Weights of a small mixture-of-experts language model, trained from scratch on English Wikipedia.
Size: vocabulary 16384, 50.9M parameters.
Experts: 16 experts in each of 13 layers, 288 SwiGLU neurons an expert.
Below are experts of layer 8 (counted from 0) of a mixture-of-experts language model. Rows are named router (the router's row for the expert), gate (a neuron's input weights, with its number), up (a neuron's input weights, with its number) and show model dimensions 0-223. Each number is 128 + 24 x the weight over its row's rms, rounded and kept within 0 to 255.
After each expert's rows: a language model's description of what the expert responds to; "comes after" lists some tokens at least twice as common just before its tokens as in all text. This comes from a sample of Wikipedia text that the model never trained on. Tokens count by the router's weight.

# expert 9
router [160 124 130 120 115 104  98 125  86 160 127 106 126 119 153 102 135 118 103 143 128 150  83 155 160  67 142 102 115 127 150 145 150 151 135 118  99 118  95 118  93 162 132 151 156 109 118  97 140 100 113 110  91 151  94 145 187 116 160 110 106 154 132  85 145 126 147 147 162 146 112 123 111  87 136 149  90 123 131 197 138 153 138 158  90 117 151 118 112 122  77 116 103 157 115 120 114 118 126 147 114 136 131 154 111 135 132 100 134 151 161 148 152 147 180 110 168 154 128 132 147 149 106 136 114 152 144 132 129 110 128 125  79  98 106 167 114 152 126 176 192 181 128 114 146 114 117 142 104 116 101 130 103 185 151 108 150 173 139 129 101 135 141 140 127 171 112 111  97  94 135 126 131 102 120 131 121 137 137 129 166 170 150 105 146 163 120 114 102 107 152 125 127 141 130 128 152 123 103 144  96 121 129  97 103 151  93 108 152 155 151 116 157 125 149 140 119 119 137  84  71 110 110 111]
gate0 [134 103 117 122 128 171 162 169 133 118 112 128 106 143  99  78 126 135 119 130 130 147 142 143 168 121 125 120 128 156 146 152 168 139 109 113 135 123 128 142 138 152 169 135 114  58 118 126 138 121 139  95 105 146 138 131 130 127 109 118 133 134 125 114  96 154 158 130 143 144 161 130 144 135  84 141  93 144 130 151 150 138 157 113 143  98 137  95 151 103 135 173 118 134 123 146 151 128 109 133 133 140 159  86 166  85 145 137 155 149 136 128 177 136 131 106 130 150  99 145  88 145 119 126 137 148 141 101 137 100 120 142 138 107 101 132 118  54  97 115 152 140 123 129 142  97 128 111 139 132 121 159 124 153 113  76 178 124 132 162  66 134 108 118 125 122 110 155  77 118  79  92 161 160 123 130 110  94 118 166 134 118 119 160 145 149 116 112 163 143 107 120 175 184 104 168 130 116 131 130 112  82 134 136 125 144 123 103 170 119 138 150 103 112 123 119  54  86 112  96 179 136 166 100]
up0 [124 148 130 109 127 155 120 116 138 135 104  80 168 125 165 121 133 127 131 104 105 118 108  98  96 103 109 109  98 136 159  79  77 121 145 170 125 104 130  94  97 140  98 134 111 180 121 102 135 141 112 164 135 122 157 117 120 128 143 130 177 163 154 125 145 100  93 108  91 117 111 106 107 159 145 134 153  82 123  94 114  57 153 119  88 144 104 130 128 147 124 149 126 130 131 120 126 161 154  69 107 126 116 135 162 170 111 129 152 108 106 156 130 109 169 132 132 156 140 144 122 138  78 142  80 114  96 126 147 141 131 129  88 147 138 109 126 163 147 160  60 115 144 139 109 151 121 140 146 101 160  84 141  79 137 143 108  98 152 121 149 157 132 115 138 119 123  98 136 127 172 134 107 100 118 148 159 146 123 120 185 129 112 108 104  93 108 124 113 100 124 143 115 132 155 117 120 118 150 133 160 139 179 123 140  98 121 153 126 129 189 128 134 145 116 149 156 131 131 128 108 133 106 177]
Pipe separators and header rules in wikitables of election results, sports scores and census data, plus semicolon-separated numeric lists.
comes after: " ", " 0", "\n", " 1", " —", " 2"

# expert 4
router [ 84  85 132 155 130 149 111 136 133 111 105 113  97  77 105 140 149 121 111 128 126 113  92 133 143 127 149 119 108 137 106 169 171 140 154  85 119 161 154 129 101 145 123 130  99 161 151 141 126 170  95 138 137 119 124 108 166 136 162 109 155 106  69  93 155  87 126 101  99 147 113 134 118 123 128  76 132 131 129 165 179 137 152  94 141 158 154 106 135 147 128 126 160 137 125 126 103 152 144 154 108 153 137 147 152 131 111 108 181 136 132 148  75 125 137 128 128 134  99 123 122 113 114 174 134 116 104  59 133  94 106 136 180 141 148 121 115 100 125 137 152  97 135 150 152 112 102 111 111 146 119 155 107 130 132 170 142 149 142 120 138 119 203 110 138  93 106 163 128 146 146 117 121 137 135 124  57 105 142 154 152 114 108 120 112 141 102 147 104 119 127  84  97 119 132 110 166 145 159 137  79 103 122 108  96 136 110 135 118 100 117  91 168 130  95 143 128 128  98 100 129 144 145 104]
gate0 [153  94 130 104 157 101 100 107 114 137 162 169 132 142 111 131 141 156 140 142 100 116  95 105 142 135 156 167 157 154 105 127 160  87 106 123 139 141 151 139 158 119 126 157 126 145 165 144 119 148 120 150 154 136  81 128 135 126 137  93  98  95 111 113 143 170 112 155 145  95 148 166 107 107 107 124  75  99 126 160  80 132 101 125  90 160  94 135 123  98 123 137 118 162 155 120 151 116 133 109 106 123  92 154 157 135  78  94 114 153 142  95 124 133  98 156 122 139 145  82 142 175 164 119 111 129  66 132 171 147 134  92 164  89 145 140 145 130 167 115  94 101  94 130 114 147 130 163 151 109 124 133 116 132 169 147 119 129 140 101 163 141 136 155 105 176 104 151  99 131 106 151 103  87 101 140 130 113 167 146 148 157 129 123 132  80 164 111 153  91  93 136 128 135 142 105 165 121 113 132 168 104 158 146 123 118 122 116 128  88  99 133 121 149 118  97 106 123 123 111 142 155 124 111]
up0 [133 120  96 136 152  65 114 157 130 129 106 123 130 131 124  99 148 168 139 141 114 101 105 127 160  95 111 191 121 180 134 122  83 122 118 165 204 132 120 140 150 119 133 121 141 116  98 168 136 122 160 117 166 129 160 130 152 166 132 146 150 130 114 143  78 124 114  96 140 105 104 158 126 135 167 120 129 137  90 125 139 148  98 116  82 166  81  99 145 114 160 137 122  79 148 131 130 107 137 119 103 142 119 188 109 156 106 135 108 145 131 152 112 167 124 130 116 157 142  99 111 181 138 140 109 159 131 135 106 146 157 113 106  89 145 132 132 150 129 112  72 106 143 117 158 120 128 130 104 132 115 139 119  92 137  98 114 150 156  62 165 125 140 149 130 162 110 143 113 116 123 140 141 139 140 121 135 100 150 154 124 120 113 112 134 119 133 179 138 149  75 157 133 116 153 105 183 165 160 121 118 103 143 137 102 129 149 119 137 139 147 128 159 126 134 132 112 176 114  82 116 156 142 129]
Surname pieces and numbers inside table rows, especially sports rosters: Mc, Mc+B, N in Nemechek, 0, +36, position codes MF, FW.
comes after: " |", "|", " D", " John", " W", " William"

# expert 13
router [162 118 122 111 132 131 130 133  90 150 140 130 112 159 129 133 136  82 116 150 131 137  91 109 138  85 140  77 122 139 152  83 177 147 157 166  98 105 137 136 105 118 110 127 130 101 116 155 111 125 133  94 109 152 172 107 146 119 165 156 141 101 143 121 140 165 113  80 107 154 102  66  78 119 149 133 145 117 132 114 119 192  98 147 134 132 160  99 124 118 112  81 108 168  86 164 108 109 119 143 124 153 129  92 119 147 113 120 157 130 114 113  74 115 137  82 133  88 146 111 118 110 114  91 133 132  88 100 112 136 104 111 132 157 109 130 117 105 127 127 127 114 142 112 134 128 104  89 142 112 124 133 158  81 138  97 114 152 123 129 120 167  86 151  89  89 170 109 147 119 151 108 127 156 116 141 169 114 137 148 172 141 150 110 149 120 146 146 149 140 140 154 162 121 122 161 101 139  99 135 174 189 115 138 116 145 145  98 121 101 131 110 170 149 140 102 110 109 156 128 114 142 106 119]
gate0 [142 126 109 116 128 123 155 106  88 142 133 138 102 165  96 158  88 164  78 133 116  56 128 134 173 108 119 104 142 112 135 125 132 151 102 146 122  86 118 119  84 122 117 126 115 151 119 115 155 120 105 189 113 107 169 145  89 132 118 112 139 152 109 140 149 115  91 119 120 132 150 113 183 150  83 130 131 151 140 125 112 110  98 136 112 135 117 127 121 161 104 129 121  97 103 155 141  77 168 109 132 137 111 122  97 107 125 136 122 100  99 112 136 138 154 148 115 168 157 180 135  95 148 118 122 120 107 107 137 102 139 157 108 121 141 103  84 142 105 111 159 132 126 153 108 172 128 161 153 100 158  96 137 121 174 108 151 123 116 150 177 172 145 112 166 116 160 141 134 198 184 110  94 155 173 131 147 111 150 143 168 125 106 131 127 140 133 108 109 157 166 101 112 136 111 117 150 105 123 128 150 131  89 106 109 125 155 139 109  98 120 105 127 124 137 148 163 134 150 145  98 133 151 133]
up0 [ 99 143  90 164 138 103 154 126 152 119  90 129 100 103 145 137 153  99 103 159 156 113 133 123  96 114 109 130 151 157 136 135 123 124 139  96  98 123 151  73 183 149 142 112 118 106  92  87 134  81 132 156 137 114 158 109 120 139 158 115 127 125 130 130 106 116 164 126 168 125 138 147 123 136 124 143  93 137 101 114 130 148 132 144 141  89 104 124 146 123  92  91 131 177  98 160 109 134 104 136 128 180 126 113  98 104 164 146 148 139 103 124  97 160 103 140 155 100 121 105 164 142 155 111 114 107 103 104  97 150 141 134 163 117  32 165 109 136 101 160 112  91 119 143 119 103 127 129 147 121 146  85 128 148 154 129 136 114 110 143 102 154 117 110 146  98 116  67  69 114 121 132 130 141 115 146 115 127 126 127 115 107 109 118  81 118 141 144 107  93 112 126 155 118 140 160 145 118 126 117 107 114  75 106 175 182 133 102 109 124 116 116 114 148 119 143 126 102 124 143 150 138 142  67]
Line breaks before infobox sections like Identifiers or Kingdom: entries, and fixed phrases such as as such, as well as, so far.
comes after: "\n", " |", ")", " information", ";", " it"

# expert 15
router [152 139 141 130 139 136  73 159 119 119 110 178 148 143  96 113 107 152  93 152  63 153  70 108 143 137 149 127 120 115 140 153 132 107 115 142 110 127 110 142  90 100 150 123  79 138 110 142 129 104 154 139 117 130 124 148 122 136 138 165 163 111 143 126 146  92 144 127 165 133  87 122 131 105 137 101 108 162 104 158 133 116 134  98 116 157  94 137 138 148 140  75 140 122 160 157 110 143 183 165 128 139 133 144 108 147 128 122 152 103 115 134 126 127 162 100 121 119 118 104 133 101 122  89 101 212  95 145 144 152 118 133 110 151 108 145  87 117 135 150 131 120 127 106 133 118 111 120 165 139 101 160 128 118 144  90  87 141 153  92 130 147 109 105 140 117 125 152 105 122 103 109 116 108 118 124 111 146  90 168 101 181 135 120  77 126 129 156 110 106 123 119 142 123 102  92 130 120 132 110  87 123 103 112 106  92  71 152 127 141 191 115 146 115 154 139 161 188 119 158 119 133 151 122]
gate0 [150 125 161 113 139 136 138 127 129 113 132 125  96 169 130  95 156 131  93 137 165  78 150  96 103  94 115 125 136 100 166 132 107 104 124 138 198 159  81 136 140 105 122 137  85 130 148 110 115 143 139 148 143 154 129 123  99 125 188 134  69 143 106 155 120 136  91 128 102 115 119  92 134 151 121 114 143 160  99 151  79 128 170  97 134 121 122  99 144 103 164 154 129 118 107 122 125  93 147 139 122 115 128 121 178 117 122 104 145 126 115 135 118 118 142  99  98 128 128 151 152 121 126 131 105 145  81  87 113 122 142 122  84 147 124 135  95 132  85 114 162 168 133 147  82  84 175 115 115 135 157 140 164 157  92 143 122 121 151 129 151 139 143 166  93 114 134 165 121 107 104 148 106 150 139  96 124 135 125 117 101 190 114  88 106 136 119 120 134 148 112 102 108 108 130 142 139 162 153 113 182 146 147 144 112 125 139 108 146 124 173 114 150 126 160 110 109 154 122  96 151  68 121 129]
up0 [105 124 105 161 113 115 164 118 140 174 124 166 101  84 137 126 114 119 115 147 135 157 101 139 133 124 138 157  90 130 111 144 133 105 102  98  95 127 140 140 106 120 122 149 137 103 101 133 152 124 159 125 111 112  83 119 161 167 107 152 192 135 140 127 130 144 190 122  79 119 148 149 145  88 105 160 120 143 165 106 143 151 132 150 133 122 139 125 179 174 141 138 125 129 113 138 161 138 119  77 146 152 120 135  87 106 184 126 151 138 109 121 120 162 121 157  80 121 119 103 125 152 114  88 103 120 119 147 124 167  93 127 147 119 130 125 164  70 127 142  96 109 147 107 118 136  94 165 112 139 140 144 141  89 145 127 146 133 114 107 107 115 105 102 140  95 128 125 106 115 182 151 200 122  89 163  99 174 147 128 137 122 101 123 107 131 138 139 124 109 148 127 174 176 138 135 116  91  95 139 132 122 165 108 107 130 124  98 118 102  95 149 132 133 126  82 134 126 162 137 122 147 137  99]
Leading hyphens of list items, colons, semicolons, dashes and heading markers in structured lists of rosters, honours, species and credits.
comes after: "\n", "\n ", ")", "\"", " Preceded", " Succeeded"

# expert 14
router [125 106 115 126 114 154 103 161 141 104 128 143 153  90 126  85 142 160 103  83 117 120  88 128  99 173 122 150 138 141 144 108 154  84 127 138 179 124 136 142 162  91 141 126 149 155 112 156 115 119 125 105 156 131 139 166 179  97 157 159 113 133 148 142 135 122 147 126 176 119 125 113  94 133 162 143 132 115 118 119 180 135 128  82  89 119 139 157 120 130 147 128 141 152 133 150 129 153 106 102  92 123 165 145 136 153 106 109 112 172  91 136 146 102 113 106 144 113 113 113 106 133 140 160 136  65 162  92 171 165 113 145 140 115 140 159 146 125 188 131 124 122 102 154 126 138 105 137 125 106 157 103  96 136 136 134 101 142 138 114 137 117 172 106 120 138 104 136 139 101 110 153  93 147 165 130  84 159  96  92  94  92 125 121 131  99 160 139 143  95 165 150  98 114 136 166 100 145 147 142 124 148 107 100 148 118 124 167 131 150 156 144 148 169 160  97 130 172 145 155 127 168 129 143]
gate0 [151 132 131 109 138 128 103 135 187 146 128 128 167 171  64 117 142 136 118 119 150 111 148 165 119  99  97 130 161 108  88  89 175 134 147 133 108 141 147 124  81 110 141 135 119 134 131 119 111 162 156 162 140 128 112  81  95 127 141 133 149 141 140 118  99 139 126 165 143 151 167  92 116 121 147 132 179 122 133 111 121 131 113 102 143  98 135 162 122 111 151 128 159 119  74 110 121 158 131 105 140 103 159  95 154  80 148 135 122  86 102 130 109 148 132 129 128 139  87 136 124 152 131 167  84  98 129 125 133 116 110 116 192 103 104 149  95 120 135 156 186 112 110 112 141 102 138 139 147 120  97 125 121 157 115 160 140 120 137 152 137  91 141 140 110 125  94 182 114 101  89 141 107  97 123 100 126 115 132 119 162 157 104 141 113 182 112 139 143 160 153 112 100 126 145  97 127 156  96  91 156 148  93 131 124 114 167  87 115 137 156 166 161 128 148 125 145  96 135 159 162 117 125 136]
up0 [ 96  99 158 164 150 163 120 122  77 117 165 159 136 160 121 121 104 128 117 111 168 145 131 115 111 138 130 112 127 148 130 146 160 141 106 130 109  76  99 155 151  98 112 165 103 130 146 145 142 111 121 154 129 135  61 136 149 152 109  89 136 152 100 127 141 159  97 129 151  72 131 106 133 142 141 129  89  95  87 115 120 145  91 121 128 135 157 145  80 106 133 106 141 111 128  72 131 120 127 151 133 131 135 123 129 173 126 135 165 127 128 159 179 141 112 120 131 106 184 154  98  97 145 104 131 159 108 142 115 132 144 149 113 135 142  95 160 170 135 125  84 126 145 112 121 111 161 102 153  84 120 102 105  76 128  95 129 158 106 111 161 115 136 100 123 121 137  98 136 135 131 154 163 117 100 163 122 106 130 103 153  87 128 129 120  93  84  93 116 106 107 141 182 131  81 167 132 138 135 117 108 111 156 164 151 164 146 126 131 156 133 170 159 150 161 137 124 145 127 121 133 143 151 110]
Words and fragments in pop-culture contexts like songs, albums, films and games: World, Day, Games, video, Singles, TV, ot in videotape.
comes after: " of", " a", " the", " an", " The", " his"

# expert 0
router [111 112 165 118 120 142  93 163 126 157 124 150 123 130 126 144 148 103 114 149 116 128 118 151 148 112 117 121 132  92 112 113 172 106 137 163 167 143 127 144 124 162 180  91 138 149 176 144  87 164 112 128 107  77  99 120 100 161 123 163 116  96 108 111 142 111 117 115 117 173 112 118 101 124  79 114 120  97 152 162 152 168 138 131 134 134 140 162 142 139 117 156 132 111 124 133 146 143 145 195 123 165 135 151 129 120 159 114 120 140  85 161 112 175 151 131 134 115 161 137 177 114 106 189 115 152 127 109 161 128 103 139 146 115 138 159 124 167 169 121 108 124  88 119 109  83  80 136 106 133 111 146 151 125 148 145 106 109 158 118 150 165 149 118 104 125 108 159 114 151 173 104  85  98 117 156 158 113 134 135 111 149  83 110 144 174 134 130  96 142 132 111 135 152  97 133 101 109 112 124 155 119 126 130  81  97 122 131 144 152 142 166 167 162 137 125 111 136 110 115 129 134 158 167]
gate0 [107 112 121 124  79 121 129  99 117 126 140 140  97 107 128 108 127 120 115 129 117 145 124  88 124  83 106 124 110 138  85 147 126 100 121 100 119 143 118 173 117 126 172 113 143 122 127 133 123 117 170 147 166 134  81  83 135 157 102 139 104 158 167 122  78 140 100 111  67 133 132  96 134 149 160 165 136 141  88 129 149  85 163 116 140 104 114 179 137 169 168 131 147 158 130 149 107 132  87 128 151 117 104 159 130 123 169 124 122 135 145 101 115 140 130 144 160 160 195 162 113 117 144 145 130 113 152 113 126 144 135 167 109 136 138 140 164 103 128 153 166 113 125  71 143 126 107 130 158 138 107 150 119 127 113 118 132 147 119 153  98 135 124 164 112 100 125 154 131 133 131 167 119 111 101 159 142 130 126 120 111 122 125 186 122 169 141 129 128  75  85  99 139 102 167 153 114 148 117 124 121 129 109 118 161 132 129 159 112 164 157 184 122 181 141 111 111 111 117 127 148 156 165  85]
up0 [116 110 128 119 122 131 134 116 121 133 144 123 155  98 147 110  89 137 129  96 114 146 109  53 117 133 115 122 129 115 120 116 136 150  99 153 101 150 131 158 147 131 151 124 152 128 132 123 126  99 132 133 158 118  94 148 120 131 121 106 150 108 205 142 110 139 135 112  91 134 149 100 158 125 118 125 141 160  96 113 126 110 114 153  83 118 101 152 121 199 158 130 123 111 144  71 136  96  80 119 145 185 103 134 159 110 127 149 155 141 155 137 125 117 158 138 115 119 149 156 137 118 138 106 151  99 143 111 119 148 124 152 115 156  94 153 131  95  98 123 118 115 142 138 142 141 118 117 111 113  76 145 103 113 147 119 122 117 135 166  94  90 177 104 134  99 178 112 134 125  99 152 137 135 148 141 119 114 136 147 174 146  89 133 149 141 160 150 126  80 141 115 137 130 151 162  82 157 134 169 128 144 157 123 132 166 135  99 159 151 147 178 108 135 166 125  88 104 136  90 159 138 202 142]
Sentence-initial pronouns and early verbs in biographies, such as he, she, He was, plus biography headings like Born:, ==Career==.
comes after: "\n", "-", " and", " He", " was", " ("

# expert 5
router [169 161 151 112 143 159 123 102 155 174 118 135 117 140 120 148 127 153 165  79 178 155 106 142 125 141  98 130 114 110 129 150 141 107 128 136 106 154 139 126 126 105 147 133 147 176 115 142 110 104 127 126 110 134 136 128 174 134 129 140 159 122 132 132 126 142 177  87 120 122 131 129 117 132  87 142 126 157 106  99 120 136 150 141 107 116 160 152  76 123 112 143 114 117 133 139 169 123 116 142 139 152 151 153 160  68 152 123 162 124 135 135  83 134 115 126  86  95 107 101 125 126 146 134 132 142 143 104 156 119  83 133 109  92 105  89 122 142 104 167 126 146 160 159 107 154 125 124  82  90 152 178 127 157 152 134 164 108 121 161 107 151 173 171  81 128 118 148 120 103 130 114 107  90 103 122 132 115 173 127 124 106 119 126 146 128 117 155 129 118 124 122  91 137 111 151 183 132 174  83 128 123 114 171 150 139  80 124 167 129 152 146 148 137 105 103 125 196  92 113 128  91 104 115]
gate0 [ 85 116 147 155 179 203 110  93 153  83 135 117  91 139 122 133 147 136 126 150 109 145 159 163 118 164 116  96 142 163 100 114 124 138 135 162 175 147 145 157 151 112 142 125  99 154  93 157 110 168 130 146 144 137 153 144 168 132 128 111 106 168 131 125 106 108 114 132 104 126  98 170 146 167 141 102 123 143 128 123 106  72 112 103 141  90  94  99  71 154 140 132 161 145 115 137 161 154 130 125 124 115 130 113 153 180 138 127 112 126 149 157  91 166 148  90 126 116  93 100 164 103  90 143 137 159 152 127 129 152 112 115 107 135 112 136 151 132 141 116 151 155 112 106 104 162 118  83 133 110 155 117 109 149 137 143 113 146 147 156 123 152 150 140 108 111 125 130 119 159 121  96 158 132 134 143 118 126 162 114 122 163 117 176 139  90 104 116 134 114 133 116 161 131 137 126 127 195 158 119 163 102 128 129 133 139 182 136 109 104 134 158 131 147  83 118 115 123 165 123  83 124 116 123]
up0 [125 123 166 128 140 133 142 147  86 118  88 110 161  74 119 111 121 120 113  88 106 117 108 130 131 149 141 138 128 101 144 131 114 112 159 103 108 129 104 140  91 102  98 156 103 127 172 122 119  78 141 147 177 136 118 109  89 156 159 167 145 101 145 105 119 120  99 144 176 141 101 129 102 121 160 133 126  85 130 177 139 139 106 149 153 145 163 127 175 131 106 110 129 117 145 141 147 132 110 133 162 112 130 102 142 106 131 120 136 135  56  84 153  90 127 141 156 118  88 132 107  98 122 120 118 166 102 150 132  93  93 109 145 133 145 150 167 163 159 120 134 110 111 147 155 124 121 121  92 151 162 124 132 127 107 150 119 133 140  96 124  70 132  99 121 130 100 114 130  90  97 134  89 138  97 158 144 134 155 160 130 152 152  74  89 156 173 118  82 114  90 140 143 131 112 152 149 130 135 146 114 137 155 115 147 128 113 111 100 182 148 108 111 113 103 118 106 167 114 139 110 169 136 118]
Articles and possessive determiners such as the, a, his, their, this, mostly after of, in, for, or starting a sentence.
comes after: " of", " in", " for", " to", " with", " on"

# expert 6
router [128 124 152 117 127 157 184 126 137 124 161 145 164 151 154 112 102  94 144 152 161  91 134 158 136 145 135 133 148  92 153 134 152 116 167 142 136 157 152 121 117 148 167 114 112 176 126 140 116 121  98 130 115 180 176 132 155 118 165  98 137 114 116 125 115 116 153  99 199 133 109  91 131 109 139 108 190 152 125 146 116 138 131 103 178 119 117 131 113 157 124 136  94 136 119 104  90 103 157 127 133  77 153 154 119 189 117 162 117 145 148 151 122 149 104 154 144 118 150  85 149 136 145 154 129 101 119 130 133 114 140  91 190 120 139 138 138 116 131 134 127 154  92 123 163 112 166 125 138 136  91 128  80 133 132 117 121 133 112 115  74 142 126 125 152 133  82 120 146 140 128 114  99 151 115  84 166 173  83 129 106 127 138 142 135 123 149 172  94 144 153 127 135 126 118 114  83 135 159 118 163 155 124 126 170 136 103 106 162 130 114 135 165 138 105 102 105 156 136 158 113 118 120 125]
gate0 [137 153 163 114 139 115 143 110 115 104  92  88 124 181 127 145 154 134 123 142 115  92  89 140  95 152 121 115 141  74 115 107 126 141 116 147 129  80 139 108 145 155 109 121 145 174 149 147 136 149 122  87 136 147 152 140  97 156 168 122 102 143  99 146 152 141 102  96 125 131 100 135 100 177 127 117 106 149 118 106 116 121 157 143 105 153 131 124 116 117 137 150 146 119 109 149 116 159 117 165 131 126 122 114 117  96 151 106 138 159 169 121 142 121 120 174 137 115 136 141 143 144 137 128  68 130 179  89 119 134 122 112 101 131 110 117 115 143 139 158 137 146 166 104 162 137  83  87 111 149 145 124 124  94 118 157 132 120 139 144 153 127 166 111 142 171 196 144  87 116 144 113 112 125  95 175 167 189  93 125 120 124 159 121 100 160 110 132 154 130  82 130 107 144  98 115 155 164 167 141 108 125 137 171 167 124 118 129 162 148 129 176 106 154 165 119 146 169 135 155 111 143 135 124]
up0 [102 155  90 118 121 148 132 186 124 153 110 175 105  85 118  88 109 160 140 142  84  87 105 147 130 142 147  80  81 139 125  99 125 101 113  90 106 153 124 154 107 100 122 123 111 147 110 121 122 128 149 160 139 114 173 105 121 118 109 134 146 128 137 129 155 118 136 180 135 167 136  80 162 129 151 107 147 104 151 183 122 130 145 119 118 174 119 132  99 176 123 102 145 122 123 145 178 134 170 153 104  83 140 150  98 119 150 155 116 125 176 109 156  95 118  92 128 149 133 113 152 115 113 124 148 157  89 130 108 140 112  95 135 137 202 115 119 126 130 127  89 118 129 148 106 139 137 121  93 114 158 113  83  89 130 144  99 122 135 124  97 120 105 141 126 124 112 103 117 103 143 104 134  84 182 114 145 124 142 137 162 138 145 100 148 151 132 153  94 128 159 134 143 141 115 117 133  98  90 120 123 125 133 102  98 142 111 147 145 150 122  91 166 140 125 151  87 117 141 107 134 104  86 142]
Abstract nouns after the, a or was and usually before of or to, such as way, role, part, end, death, result.
comes after: " the", " was", " is", " a", " were", " be"